Below are experts of layer 2 (counted from 0) of a mixture-of-experts language model. Rows are named router (the router's row for the expert), gate (a neuron's input weights, with its number), up (a neuron's input weights, with its number) and show model dimensions 0-255. Each number is 500 + 50 x the weight over its row's rms, rounded and kept within 0 to 999. Numbers have three digits each.
Before each expert's rows: "comes after" lists some tokens at least twice as common just before its tokens as in all text. This comes from a sample of Wikipedia text that the model never trained on. Tokens count by the router's weight.

# expert 59
comes after: "1", "9", "0", "2", "8", " (#"
router:371444491455497474557458461566527533480461474488501447405577500558499476430507617534435486384507510526519490451588401501515498546453510527492485516460559567520555557519486484521509515482503495509543508447570496555488520437527464528383476510499513559485510566509555526540583494553535573439570457481537505441463483524559472499488504550375558482468490485508553464569444508504468375646533518527418494501466478520475487462572572506543477457602515468495520491539555554544433509526483535503472530411608446458499481404505560411466426452480471566470532485502436555403455493504588510421495476572494536421545556417522474496523395501540518544523437563469569422668492498481535563439474556477478561561464527568542534467478468531520498532404612592541540525489519519484383436525489563
gate2:490497482480473544517458494514482564480521457481459534583508486459463534480419551527431555490646475556453537550536571525385479515438594512486515516467437512488537436411499475487495557582605531557568480530535506419511572446417402538521490585386461432475450420453492546542532509479523504371559501463599462478514492512530470531535523526474475518482546505582490565522440392495475469567539415514488444458512568464504502465554426499518456479416517491544527452555417383495483482475553483488450556494383490563482517457512418465423568443540552562535573458459492514500539460516495554525437535451547492511434506520512550464412514559333555441511476492584537537525448527507506442539614459549374484528505494518456567486553528486493389456459420501486489484564504519575495411554496433
up2:418445424510491575371441539542551514449522596536480459481442418614506444529510516454609515512424503574491528440577524557484444461510517638457572615469511519556518549477440438444396520428484524496490486444458441538510530465448535493520511471536471553521565496518524568495429547464458552531607491444513492462524457596562573503460389530442515500460459513518531516488473580550478447527471541543489438527524555472412465484393448426481532466450463488439402418503482526536501481578572468448476492427540523433563515515438487495469519500470428494561426555524510517390541434479513525395433461415539494492513486543530517524486419544513519524443519430458529489506447434504515533562487487496434574526480411516417554538541593525558454450469519431484549507475462641491417593464503490

# expert 17
comes after: "\n", " He", " G", " he", ")", " Ga"
router:352460531479437461460508515582478468530513451588393513497446505426540526462489443503448531540497424418528494539479566591535456522505503427516500529527534550399513406518401533613578435476476513457454555480467578626470548475514496456522486520535493448506557512468514551540446473501549477453437516450504478505478470526512564423453509567413500522430451448426514475535494548595523506505523578425400509540526463471488453476524497495436373441496507541435524438397559539465559499552560607547507499530571531474441518463423550555497595418483486553462525484493423474554418462395450376464543555535446470488429509577477462490429511459528549479530476576550481530571474475520575606494552502450460517491509561455551395492493420524471461538545381549434483477436497486528504518497492548
gate0:373637455479528527464602526604448439517417485556479542507435514512434543477521506496525510516503432395525492518492444531504474490471556475476507514481472540497450493525534524544581507580529464450548538449516465483568470487454493455554597487503436413497558384450499524435496487562444507442506443481548584472441535518587500487506498492543478491398482521536493474550493500506515377480474439480505530506543511560464440470547502474464551610440522509500540616575539564604490480404608463476478489600498503460469428451513641477448492620585524494448541525553505434498489484600550480474481424546543493390537474450414478521529487468523500471365467600527480450475463530518520550511406500463532453514412568385461524502518442557474536505498489481554504484436511531509567548606528426
up0:474485528472490524408543560548434456545501483509413574512512483553551482528480444449533449462494481520476543556562635509514537473455459451462576445467415659545551487432586504544462529530485516462430522501452440511527540463508583575482503525543501592485515396450476539479476499498499553587438531463477481491463448503531469538517489588512530452405539498489547492450523464532618545417526498453535473443471502460506341489368530604412550470460584353501364569494471488464498471505544485464543484536456533511470421487526520504460506488559532574476535504518458456495554483393442546497542499515484535556518491467436537525482484504491532513466569554527500622476397526483436452485381532591586446459465482532440426526490462496559564448563460450375476529531534546495500509540542535

# expert 53
comes after: "2", "3", "4", "5", "7", "6"
router:533527543482500446506441434513442546518498511429500334485536428543438509502521454485547531485491476537487477617416411525446439441456547487554497521477547343353475471565520589418489504504551517519464481494499509390508522571470454551437476486516536442564498610424497487516364473535541432433501604509507448504508531540539444504484532534486454455414432481499475542582404567478521536499445597492491482485473503589498480449517490564386543424433456476519501558416533396499551493497538457560492477448512516518433647559445519504514505508470556501488500555527506516437525539574644517544531536461506570494527583505579438458429532537564481552517523568466457586524516517490490482566493505399516529484557495541539469522450490560425478563542477477507532483528486574552507514534479580
gate9:516549432447492518525459492487506556484494454412566466606552472451474608510483409515580511503559541482470572545462466474551486454458431509529526499516541577573423581532490461501400502505497480526576524403422417480455413438493487432485533479480557493429378425495472495440541474522454494422500520469495462476523456564543436605477430473427457555432539487433589517542523448480442477482478501554449465494583470427528448466555430601506460587567455437531517582513442538609449475488453548439487515432495473434461557530593529515482515480559531523455554567436587590441504427477530452509558453463562489515449418453507501466528449466469521548471503541522555454435515583431498487520449511507420542439508537555526489533455466507462416563440548505427544428396490525557527408364498471
up9:469489507426461523523525447450520546584556489568445504484509554514490472513515492531494438584454501522529576479427478536510536400425524518481536531474484474455566381543462483537534530469431525603510459537532496453630491521540338501502535500528511464495537527438564505450497528511489434469492452446461530428528573520444503391515492469525485512446515460443482499522469554483578552472436492509469484523500542503506540471443553552529525517492445548429542570532469525523370547558487475463388503538435513478506573479526452476492355387569520382481600464383465476577417506593507531512471504555472534510514464418555466567610506555398556582456520548530500531519514427537541488458491531513479447533551496606494460387591524549565532476464460563449430478565484428600435497581481447

# expert 0
comes after: " |", " to", ";", "com", " and", "st"
router:471469486454597536549461529573387465465544467515547543398536508402461547426493481559552585612515480465471578522476495473423521528555478427468474479476441464583511541476471493443550461458446608477479501561480531561510532564522418487488534489462460578494445543468507549503508475486566581453483428478488466506545474448519459497502453516475481528486447526505485459454421563536625508526560489491493521614523488421450452453548423564436477563595584492488502461571506519522529432461470485415520498517420487429479476519482562522476495513520544469548536583482502649507442502546458409658578503484485576517581524420510597550476512436572489526508496513512522366554565419450530520470534540565468491479531410438502546487373577499529465512607496548423509570502459511430539488534456486
gate0:529495516452535537533532515495442472487456518470480540471524418452556607584515481544547610546561503557501484434512583432461549503475646527510499464498510492516559470449452585475621506493484471570423544469455489527445445580523419495474466499464426555431497546453453469419486460511480505540543474520545531549511551550545429389500490565454541549558462543514466502558543565541620480458466525478558501611445592540493509553515483541577530477396573476470467586532451528614533423520431484420514554440493509511525474522547413564404494546509431505451614447405508533458435548512431419557484552451505480403501419482471496467569564529490522520449530570535471495477453490431566631419501574480534465518473528505491543505483403595492580538494500425521506439458534522539452525517452480
up0:505416461579456476579536464402505506509606443540484500527503576512524493534418577483493467471505529445486436560428523490587500571453490525488458454417449438510420461544497402570474545473484483463471534531546422507503468519536577492536483600397534516521494565549443531436498558533537400533484490486491515370456440576430479550481410491461558449568555431481520510515450540437459498577356446591520596512419524510484508466527577502528520433504513586521449538473524351463456523500483492443523572526524573441463511551416415463476386512509560468469422361472539398464441516454477541497521431505524461464463510518549428443475441455470553453522532492399541489502480473417479493482493437488487499462471448562526525510532572512467456504503455502449480406575506480490544515410514590

# expert 50
comes after: " ", "-", " re", " Re", " con", " \""
router:479483499493515535496476519459488430518450473481495541532521457490453507482437521588506428468514584520528494454554538496416449513445449498498557548464531527586546483522478483462464528552569349437454542568504415525464588474518527522636488536447471539497529530526476465561510444533466462518544433510572482459378507535611469526624515470456484460512489598518593536503545511449507515509446431522548493577425487453593523544500534483452535468517466465516454478550424552526496489520379436513473605487427476503564441457449589472492388481516490493464467415450627473423474464530544501540496426523474470616579560469472458538487466523481497580399463438421589390454477633502558451539515569509450566517536479512501449472522492407463476516533578448561495480572391532466444483508534451
gate0:471553530494469579554471550461538411502426574500486498505528401574551533428442473545496384518543525587438506565431489523495484422497597579502639396438469413545459578433442501485398485571619507542483519472561480591474564416473437480570483460561566555430496512440453442470555554487438518548463434429483517468521550393480509503516488458548501481438517408528500488504479453467467522444415464410582490527520490475563593469454426490465543420535509430553526435514483440487493486521435507477414539478405566506440414478480532571507521422540433474473511448582540453492449518551435457468545479523514460482499543473550486529420489440442501421490475499451541545456500567471514482462471501562500530482634488492478465523433608505544501493488430567592540519476492444428433484495530496
up0:499476491463476412470446506531598470469515525445503547581432547413395479438547509503560484452470459445518382477541423445420500527543458501525462539499619443524525458503446501520494484567359511519479533450536357500574481509487462502463452422554560439448485531476596516490504544530571534413456399549440524537507440501497435502486454540501549533544450536474512519489541469614562501482495376563411498498587548447502508577543551492379551487517497537504502566474526540431530553469509512455558433545523490532435504481523448437476443439483583403538436551502463461524537473488493548505554439443405593430490534485600475457544558501511547501451477481448453406413507562501539572580547402523440496533543528604499510463570454459554514439469511510533552510546456468541487549589489430

# expert 9
comes after: "0", "%", "3", "4", "5", "6"
router:547486457483512451441481382550542526489498449542503535544495492521544529511563529443473516398482497447493546594508583558440466440528447505464469470537552457530526533494449455527456506473644485443438509474459576418507483536461403530542499495513470537519482541515522532433484496373562559573417463522431468486507476538481478518497505580503442505538497483554605462473425554492442516457484496476432640412530541531458484533321510498515541533490532423474454466487450476430629512377452470497546480489423487467527438412428472436507521425452489433510511548377483473464510504517539485425479520557519504474453540485525454469463543486488501596550501504405497468493552584433493471608502500483502508527538482472431497524479500476424500435463519447494695493502597509458531424386539448
gate1:516465556464496476526516443461521469519547538475445475559561541525588615537539434525532521580549456500534597407512476510561439403480482508438578463504473541408484482314461462504380366538551465537479542589435505454480475539509417570403483383535532447456500529439563533425541420448561474463546533479413546559591541569511477544522527551403434420509450507548520490513401514483532460505495492450509454518490528537484470679507500403540539524526497501452473587474507536474473436469408541446537500461541446487522464379452483505464490534566495493528502551501523554480485416514512519462521421539559565444497492518454472458540511543478543487585498536570520423556478505501539506518533535443472567516451489543463510438471622467505478510408529490412569489545510521507523517504561469
up1:540460537494552464463478530525407410521476500504527518550508518534534454429448449431465468454491554438552572491542503589581552455525506419460519473572469484563580418561498483495614524509510534542589594441528390537424502525481574457481499444510530518497515512428487436474439558547508569455459487520707427511502523495550464401473508488576429548473520468640527667569567572523495543468382502599554504509463432503468478409519518463540574558517550513398531531520522551514550487512472393483492491535493490417473519552568523544498428514445550500467542488456460519498530488485546484512430569474454561619497488473530512456479556468451437518523512464545506553504517559528533428522486476437502500458446521456488547520383458438594556508475432489530502524576469589467507541487474493

# expert 21
comes after: "0", "1", "2", "8", "9", "7"
router:486505502437582554457521398440517487480557486382535375464495434465520448486430467515574472439553478590536438601408453603421470473552504625468449481515453416418496481509449412631470512524491579518519584567624611369502499467535540532522462471495465464544461615586529491516536521429442502433399499488491522536523521464403472474426492511510524479453558498515514499506527536456456474571571486467502523467507533555493469445529487485508484544517498558462422480470491547604517483432489594445512469475464475442522487485525482514478474508556473388584454490509518558557529461445521519607448517537461608487479521517519509539443427522570494517564536530471559623454476570559478396433513571429542474432421450418509518473521553465515479515514509533534521500478454531549471469528484494
gate9:526501439626505613525406561422572485567498560439494551481464450628531470494556530495550481475456602440505505499496407598503584481468523554500531473457562474520504514504491425494476483617508521636571545476519519520489514427482484488497571494491488454423488563525450505519483461430482602447498543436495436524527617504501394516483502524465431462551548520464548446570491438421513491407587533394498572541546556631530523487457549528514460471532465542552509449511483407524531518413413560479516538453409503552511525509510568529536428545514532502551494475419507519427493449528518555579531419560536386471569488556408430605449498461538514509519512525540548508517534450512415440430462449494441489485542480488559504484446475464484467500494522422591586527469527387489503517468482498
up9:389546524548441369486505506525458499448498586482540551491488526517506576563406501467473500430473527501363514503529518493540551528465553469484536491512446522458481456496443466499471465479534546489371520522524512474433480461447432534532552500561467548619494474506513492575446471489462474501491498512508569498546473592460546487479545421515549519504561473528515412555486516603515588568483525594500529540492514504594481487515520408545488563518503483361445478541351579549496561502352512542555533511526572496512499459500451514490537594603646490593507537501527472553593552534555468586499484560537460557450520533564434401423535520416492459523477466506580539588486498580474391456579465534529483506482527434494542490489507455524536409508518492576541469508514528473485432585441440

# expert 45
comes after: " ", "1", " (", " $", " £", " least"
router:572440464443548544487465562542502545504511511432491493511510521483458510471636485595446483598477516486429475495462453530474518604384553484524549512442532477386469528536580425453462493489490506491449439424434504531501430532452567490594471487495491512451503483509489417504511539465432528536513525510464547496535479565530526479511490348515440565516450475514426458514472493511567413412431513461558462503542494564428513468612435491427531448548414544423446618590547453567505511551470453539528484548507516368499514507459529513524392540517499433494419492510493466521536517528570543502482529484475589506456496520518491493488455557496459536495432574468407541482471489510570600596380541456451449507516508522495500418438519546455469590560576468476497519589566508513352466521396585
gate9:481486471412581430434510560546587434435520485502552501521532539545517484523449487484405566394479545556417489559467474467457457548517648512425469503556471506468547574542456499430396508498423552523458570485432471437460446519504548554479537515473600488502454515488527477530468502483568410564492556470519508496508474526506565513528546447500559507524520504494430408507611479551517539539522553483468467499538537441514547553448557535443514534496512498522523474377376499571481428531573505601454489466534439515607454506443507488461535467486518401411549488495546518552516465499531458418515390635514557601434474507482539526569539481484504646490411479415433530454452474539460539408406470514472462521494517556443552489472471562559485401460415472482460487462514512443459508453435423
up9:518525451501455505522560562537520544456562448481551653651529582517490556525477514558547427465458529456440576541527472442446497494570538444532506449417550500468474456551480521460562489550520525578478496560566520464475435507465528504553577418517535482536499500456444497489409549527438418459553452400517532406426436561430553568487432444586451526579520477480574505535565512414531466499516529482451524556498592502509482542461528525585473477420441494507487477560485500480489435480496535396381537470498424535413490501491551488545509468534500529545501480487484476498439448597613488557531478560458526472485411458475481495540441516471398562616390566588399536595434495475553536480473530456445484488494425566463501418440483466444421435490470427568442500492504557463567503512497491

# expert 35
comes after: " |", " of", " the", ":", ",", "-"
router:544477473523511461464515568431537495562536461396558498481502421531481471556396599484525571464518510540463580417532566518507581462560506490533546555496551490531508515470592521493560534536438483508456588518460529416501529555579576507532502460508458532593511423433476529513526471511522493396456456510397551511557446564518545455466575513494432507501464532401399491532488534490502474526479478443371516492544483543469505531460587437443417417605395529510463423563534478416475488523379511411457525487537469466507498521489557545474604474569493569434523600467578496449504442421397444520494417503485521506600451481554470483512571496539475445481495519452451425415531390414428444585550567413478531463423498520528506508517554537511533515429507508466537508406465452477508473511520432
gate1:477498525454499553492483556491470426436474519493518500481404553455568561518472586540518523570533506528491483509553434479403525485505452502486509467566356409520559490488522553573532490554504416465493541534511497492535483512482320523551523516554572430492570504536468436561453481455490517355422546474485580574398481467373540474455528476479541541582481513438432499547618465489476505450483445465485545465492491578588490496536531481595541489593464542508452414482525490397452524536451528487508621481451423489487537574552517536567425496529535547493519444564405495468546586537481452593542531539505493535593553515428563544421523501427449521538534506507551407470525469480429467419545554428475535509460566437478527531479503467555536547457538511507644480450506434474512534526534465
up1:485495519572510512536470558441451536469614526516553461520513493507529491511490535573525428556477501539545521553524517563517580510535560408506411582497390463373468564416514489399442650554501536515471496569513489550529458466466452441486458516484482522455585432647524489527565480509492418498493557473458504417545470515540443460551485461503431506507483506487404477579507433466460618553521444476503476520443565490536584577527509486499562409451472432432566488381443488492562517497485510506492545493446528451413457487587552464439557472469517445431533474564416543525494433453518502535624544502447460545512448395524428536538528452535431482485478589483545510454446497570534455554480570559569466493454465458467398510494554454526539467487359558501459574486483565546472512458481517

# expert 4
comes after: "y", "s", "d", "z", "th", "k"
router:460552493501504481542468544487517470539514525421484557551548503449437477443479494448463448535448431439590550572484552466502499586524481507513474528539453491424558516327448457595572565583439443581438512538516559497506491543510412520444464535473447564490442460475545494457567534450506501503422525440450576508518424540519507497473487571572503498441573533568393452496436522589446478503480371584436550489509492480521426442481460487597553437426484539474555498498543453530545566497551525504429468543448467531481537565569499567469571533415471404530460517556466459532478540548421599550483583431506521549508476509504543534531455534476456437547555490439511559566543514548406466446486499445510473458462499579490591505580571485517511533424487610494430508510465505647470588513536594
gate8:398434510440477430616511478498414456482571547440469474491593519523345516583467529576565471417504520540536471490393475465504426575490460466498510428539513506543394510423569529535433411568522522514534489535540482625498554516479514596497507492520477500496536442519517421511481444538463551480565558474530494574476522440404570536547486594540512547439472526555485439470492458423494568535540475500535472478455570480486509503554487550504576489556487560489601505544457422541538469485425505631428485430427505428443513428453540481462507495485432513553465471477546522510515427451557560602530536582514578425567512567572497514385412493486548484536461479661540483503536450518479470446484499542380562545437482465481515537475529509466560507545536465571482506576483462526513524493503477
up8:493484456522528528431491440527497476490542377495435496492480547485494510570547467560532503456570492541512453502526564455562562434452558439437542531520458494546455476482450549499558495472593539553524500476484533541470500532540504540520511506475470520502512503470506419492542516405420513507469532398553583366522509473525471472497454540402503501469490613511490490472543440481700450449478501467588494342431502471411502535415530495508616619439508502567419528526505502528536456407422531473533517551563442521448392540515497512607499441460547528423510546517483519512442510448430550523427451505528406487473444490527589384503443509535492483459513450455467492437599542494433529432536590573450464503555520468470513601578554490430526465541544504489480530545523434512407519550473427

# expert 3
comes after: "2", "0", "1", "9", "5", "3"
router:504528453474558539534449583538545457471544511523496485454591469546575542501495463436446497498532540408496503630603407547547584470435508489489463553473595591510572495493450421469453443455557550490470540474530447574487480483494538534507454497528492500492488606445432529510548598441519555520606445508530473522484495535545504544494542539411401478533553596497531410424573523500535493452573489461503479575532518501484456422522534524493510560445406441504551503442625411448428472474461503498446463510481558445509527525534531432493467379522515541510438471470489548523483516567410418528456515574573453511594438448500473482457535473544539611547499540432572613461512470495481562474501529512467542520406487466497456558491469448521535609390418419442458483430516531464443479537496612
gate2:451522474514490480518491501519486425555489499501572405539579539532544602479438521470583514456517503451399529554440523410548515538518434398498437399519531597542506596500590492459517504514506585374577545572500504488571502526532501551452470537492419497530468561481496474474454479474475521461535544467490511497473415611540548483522494503515487508494569476474533497454529453565433592517525502561527511444482501531468527487574517529430484488474528536507512440443449454491448549477537574579466591494565573412557426461540463529444614455498471593410545506514453436565592467564425520610495403507511519542529561457520450535512470424460512425414502516548483516523446405560480534522473523420508550486601536415511608604551482512583595455478483545420522501532472481513417517476620527
up2:573478489515477526522489525543476436535438523584575554537480418484453431483471541548542508453483495482509513423504589460445529466535551502467468403531503570604451497545455468503506533489548403458511580453605484500490493542566567470455522398510530532500564465507571504484475460499447471560469494514483555501383470446530397544512535505550512532410516540400439627402499623461540480513460454475485487560421464551528513461504485495497434544495574467479525530500497457478624507493510430357495497572421556423515493538614547502489389499488533543635543550511516534498404564464511486442571518489504438479460446480429497486502466524444413540495435528424535384540412552447487502518527491537459436561534472586472568488550516485477523542456461549461535464517625549451496456513387477

# expert 32
comes after: " |", "|", ";", ":", "-", " /"
router:491539488512500474537551580480542449551492480509474517481539425537514494494478401484540482529499525614487491511565584479568475523479367419464454494474478484499503346528517521507455380502450499423606396513520441512509472533540509434570503508511622560454451542564489482489437613555532387511499395499467489501464512445461590506525419507463474581540575459487505517496455464511507504559533457606478464485506513497464483378578415424558485445516598578483507478525503542503477457484359539555494482505478476466500431476548471581465591501459528489493547450549401473501594465488517519539480483493567434493386434532451524538528520418468363467450555526455433553519526487458432527397510349551521501486514448464502506506504486568504481563520515489553492495459423468427557505460502462
gate0:459493417488482593477514511501510531571426462564548505439623459477399549507491496554511454589482519418457482492465578507492409554424527459483474485501519582447477491582470435481483440548438523505569559528487415453524557523572595570445476486415511470553442500473551485505463579454482508474421451458460456445477433582421510537453441555460452557554461449510602571499553588537524535492497525505527495403550384536524476492561515462553459424571399450590541446478472513473567491528420555436556476450525553500552435516592455448524408522501475427594583472563408540537469550404569499496440488551535500472481460508569464469572455471538498465501467466437497523425462487565485512433451438443552511436560469576529505449511560624532513445451530557546522545470505429464462460471463463
up0:515410480433418509521451559521560530490488544529498487527439480617495533414461532542560495486516603556477469534585537515478573556527556524519522564516497545483515491515548445608396493492484455488497459567443467506475533557569595537538493519495544490483544470517596508428551626540577537501576460473475418508499558541508512534567587552522526572534496625557422468492541511432514502465478537514568597545417536452531418512502559470515467517530492533475534552432636440468486500521528444484595520524501415541511497562484484465509433536528515478637545496527552403544584466510520473525447523495450473450517325470478518548440517479450568527442498519482453542613426553478495521549531490374507499482500435549450543548437484512514560506517491597437459501477529577615420440496527463

# expert 46
comes after: " S", " B", " K", " W", "S", "B"
router:533492547459524616516514420483559531534616506443505484518559451575531382451466501518559471508517439543465479477498526488430478524546546512574539555494526476461600558472498588581498572494469521396538472460505483520396493524451587491574471491539508526484577482444539526478572520485453474456485590524542410492478514471543542500511602531463431492431552563446397514540463578478427517507505522542439563390424510501472487527496490411532539376570591405492514524459559544538502541510441529467495530453483434485554464429478467475473616539478488527442452471536451492419557450528484599410479615488487424435572535520533457486572436500594410471482444543506416490527487468515516579528520508468530519529362583481551553421461428463431567473494454503492423505473550459542557490439506472
gate0:480475477458477526408487397600516472465517507613421501516477512441427466441557503455484428505502484489477527405467530549588484513497539488527503506580452534503396510555623500530503532475511515497449557376445511442438476591469428459543483527496517553501425421448479455536595537449410441526458510450536547503468484420515487476496477521480416560428533528508478439448553432456547560544353617521546410464501539509528557436532537412475533520462464480541539468513485453535591407468515477555516506420576418531461540492511451520480540500491425528531481466587474439527515486518408494588473432456574481576521448458436537493595535487506467474507550565511509428528486514587464511423481485588561446526433580581502421464523399386513548598506525505430473508529479536486471580454519493
up0:595523475462590582501554455545455625540569489462504526434477574584523500417507526457573550491445576448524438469483537536496482492501538573479497546545483449470499472526578556379474586444512481517537547549464513446627493530501433586528557519478616538456514436504508433426430428492459503563524489463508544451659531419442570502471507474466482494447467463531416523543660491484570567557444481473488406512474431540537468532573473506510502489472517399433437533550431529550425582425486522487428443450484517470473455438477471512499499553481543536520470546517544486572428508462499495524447499515550496425503517518526478533444490463443429566507497581466497501491534494473518524453463503526504590505491452577454434376544510509500433486498445382461452482420540589569413499588539473

# expert 34
comes after: " the", " in", ",", " a", " and", " of"
router:415523560529550498512556525482522447479533509470483491360498458541579630463514506447443498559452618551484476527514489415540573567474416554460593432613410479449568463518498505463485505526485507355587394560590536540521480523505580462469516486483574504470545488500453471514516489513510476578533535518549474490465527544535494504500515459553594599536586453520465491585552530489587459480479466453504456492513517466584552507598449514493591502551464563521508587495446502476500511528408503567517476531502528463538593544487496514395488509478479559470454493501530517423566519474480545486457441456630518466521425566469543539479515470466423449504515521540454421460368550548450551466506522489411618519540488486460524459572562504546533573538573561518505488488553543465502641551500592
gate0:496427509470501427526416520483520563453477508437520400508527539492460462492429507444544527588477495482566445500471438402466560541480437499419437447480497532560512555580432562521478533402443483577482546529547475483484526490510517533560490542517491429446559622533565428607472477471516441501376534419542542478564517501476546509510495420520455575497503635431450505528525399489519466415474530462465510522494427559593400499476527508484420367583536558487453533448617469449548467487533456496479477569564408565425525573502536533480498476533597502441465472553490544471503499551476418526536507565510454524497507513509554377552447428524462484568520517460541475473444471495452523434418516524559554427539554500390474474422505589426509524575523502571583458536495448516550486494504426
up0:513518421585511480559511509528434542380596549541491458503487490464485431446421454443468539557496515535475476504482442519567567486515504596544542457486419487479420461510529562483571574443477483568528532494430543511540438447507442578535512522533562488455504407551433488511594450479520463574565517475479448438417601553531431455537467447495526605469591464453564597534454555550555540569495467523425549521494449531517634449430553528500419474540543524512491536513507543512555484413555536494592486505492535485493559535547448519569501505567554544456592595492530568520487499560571453555524492408486419465556526493618575421491544432477502584496634425463500526487483548470475542506449451485475567486465454587499538429555534384443491472512451392578458543507536474481495500516479488

# expert 43
comes after: ",", "s", " well", " non", " Al", " self"
router:504514490664528554556468471527412505503604582516490482507544548437449429538523471485456482575412476500418547519494414414501518510484492530486496428489614490410428453545506516495545500534454609405537455549566533455456490516474476529450519536500565459500621472501519510489445551457527490456544518514435526463550444521519585474554597584434474491553576451499544462549585431486553511557434460527565463554571507424568482582601478488536476450502456559568492532591594545484468456587538490559491506447611520568544440529446519543435388515587500573504512496425559489517459434529533480429540511524444446509441416464505425462487485441447493559511518548509412541476514512514436516435507576389404451484506482517452504472522584434505547491529438504586472489539517544532543461563540513
gate0:441598450494568490630546456515468469566510482516515471490605522618597472414456463535599466561358456492483459446572505519463497524538481460519486510513505488539486491483443490565549501444467552522511457505460426456461415520493569508558488589531468479506479468557488423506511539493495572534515504561460582490576521495470575531558531595495474557596570512475474458543438441485533469485481554465509448531526482470544563569714466591451566481500483519499527476525538438363583530538476528419519491482523462509446590435459521605463473472488457541490551437578517480469428469462556512496513623502572516453571501563424513565601498538464566464564470516533511489527473461455505566527536569487443515519527509481513562525594494507514514494570460423458531449539483461477495397595432527
up0:436401446516513508488461510387472473579430489463488515622433561516607470451432513572488458415469536462537574553594510493518471532535487532532503517554460490527514566423503499471525427553538457487494580471559476503473524500542496588429455454478479483478449502456538505592533424518475483440456522450375470592505497502527533500538459459547455516504541467426598496563539510639499471495472474499453568544514533616382501566413518518522567430507521516481504432529475419492477449516452493480431561530475526496454550514529621590484403412516546452538431578540462456470605519508522444549558474602483473412534508482491471550520612576444500499441490506422551489510402415525500415472514438540593407518537514559415503459503493512542453434498469522473537499540483555548489557514545417

# expert 37
comes after: " was", " to", " is", " were", " be", " he"
router:514442463457413489516473561490568508525421514559497546501487478521462531597480467502490548562575487543554527579458510454441586516503567443406590446446490510479505495563511485545473423534430438591507593469557434539505552524473423550477515502498429537536501514457423499495493477406550565550484464452527436545602469530562521454488558538575529458413497518577560428484531486453554509411422415495536436516490501535365504523569495448373596444421504516480508580564550478424521524455514503474451632496442493412513626496571573520514586497504533473527511476544514467460490467489549516431526580428470480550510526453466539570469425523473474515474541452537591537478462500489560433382509485614516500515518529578487487517519396578539518476586423570447557510457468503538560463439519498
gate0:571631462551480511465501447554503531522456586503486561539526429530462496418530553484441505566456608530532505576567506508435585571555594479465473454419540465498485487553503513520473487562533598486444492461448466552504462508506493504493631466570601538482535559435485551516515501493455491509464471432487430389424509498497474432573534409544506617396458567544442491481545436519531550529429575513552456537578539509424467439489515502359483499501553453509549487447491436554451467418435540538429589475457510489490496496481518548514446462613464452490538595483446484505531465544445399488682473406487518468583525547551494563510454543432508438459554580485464410514492521479524436466499498529527489459493484493497460488560547495511490439464510514417554488533563478597542476460574511
up0:561486594571469507539468466442492476451484519527575502447616385489555482448491511543475491402496523512458504458467521466476471429498463434446455519545424507428508524632436564541433561571460431495479552472525507546464608545445622468531530508530487498478452500472509486459521574466461585493529480453486531555444481412457507480508482447453467543511576560506499473536519514405503449424479533502397503489507488480564566569592496635467440495485431536461491458469540458555441569395436577568494526525534530513473470524395506516532527363523513442512471480519474496440503472426502512418524484553574533536474470512567549480480480513458442432491407479497549505506686429460471504340507465531566618547527436432575532479428521433450493542490472509502540484500554505518461455530516443

# expert 60
comes after: ".", "–", ",", " October", " September", " in"
router:434533500458527435553493491488577475526483549532525521404558585461474420474536606495499588498553448440552435468613499566443467473461517505518478585544558529549478508498571386566487469487483517396512495440540576442485540547527474512387467527512453513496478397513452460536602561532403460524559544563475505628412469482429389479415454562501492517572450506475440463501480475501577516487470510509536540594495451524474517482452460410491481449504439483534452438503470536546480466454565570555466548564565482500509592498498540547510544512499492585498583536417499542488492452575514440423590420499534540416557549550473473475483513498453596532483423509556552487543574506517481657501531547458527619508530475481546475447525461601500532406457451546561497540465473497412454494468495454
gate0:549557586503537400532477571594587485484509456507572476453477467505473450561474516492508573534459400477506454522502523522516468505582456540486640540529470411550516539490536468564498523464553538467513455499544440477478499441622537499599500479507514562641531513424518590494431428483479526521506541408547576485418469520475409481560475448527552464547442501430533494453572506507507571569439408588430422508563579558571511461585541409502536533516470536533455413544464539486550603475454601583487475470509597501461550550568517533489518423528503496478521531481532574540568464574458532464508494525501549481577547522454515521551531573502582547535529530439532521544512518500385531470560560462471670527500461536433478513496612534508447458434469517477508536548490554464529484489429473
up0:571481540443572554509546448507511561462420591371563629444539502519425472563514513548515526525514490485526553487568520464521525482465579405506448552455437483511492501466393450449506506590533497435457531502458468645497463512446461505518526530393453426528499570496628564578485588507539534456534451464541523407617506510565446539431480499510496400554505492463478464529493479539554515430483549569496529534597520515508587409502493476518439541398517529530581458511447474590484492399433558508525357509535500507485463537519455462389464553565540528486488476501464459523473531495495554437513472554468417467540467509413495427386430407535490483561508494526501556448599516467461443476449474477508556473409555545486459516507473433533512474517422476421488489569433469511492532509458508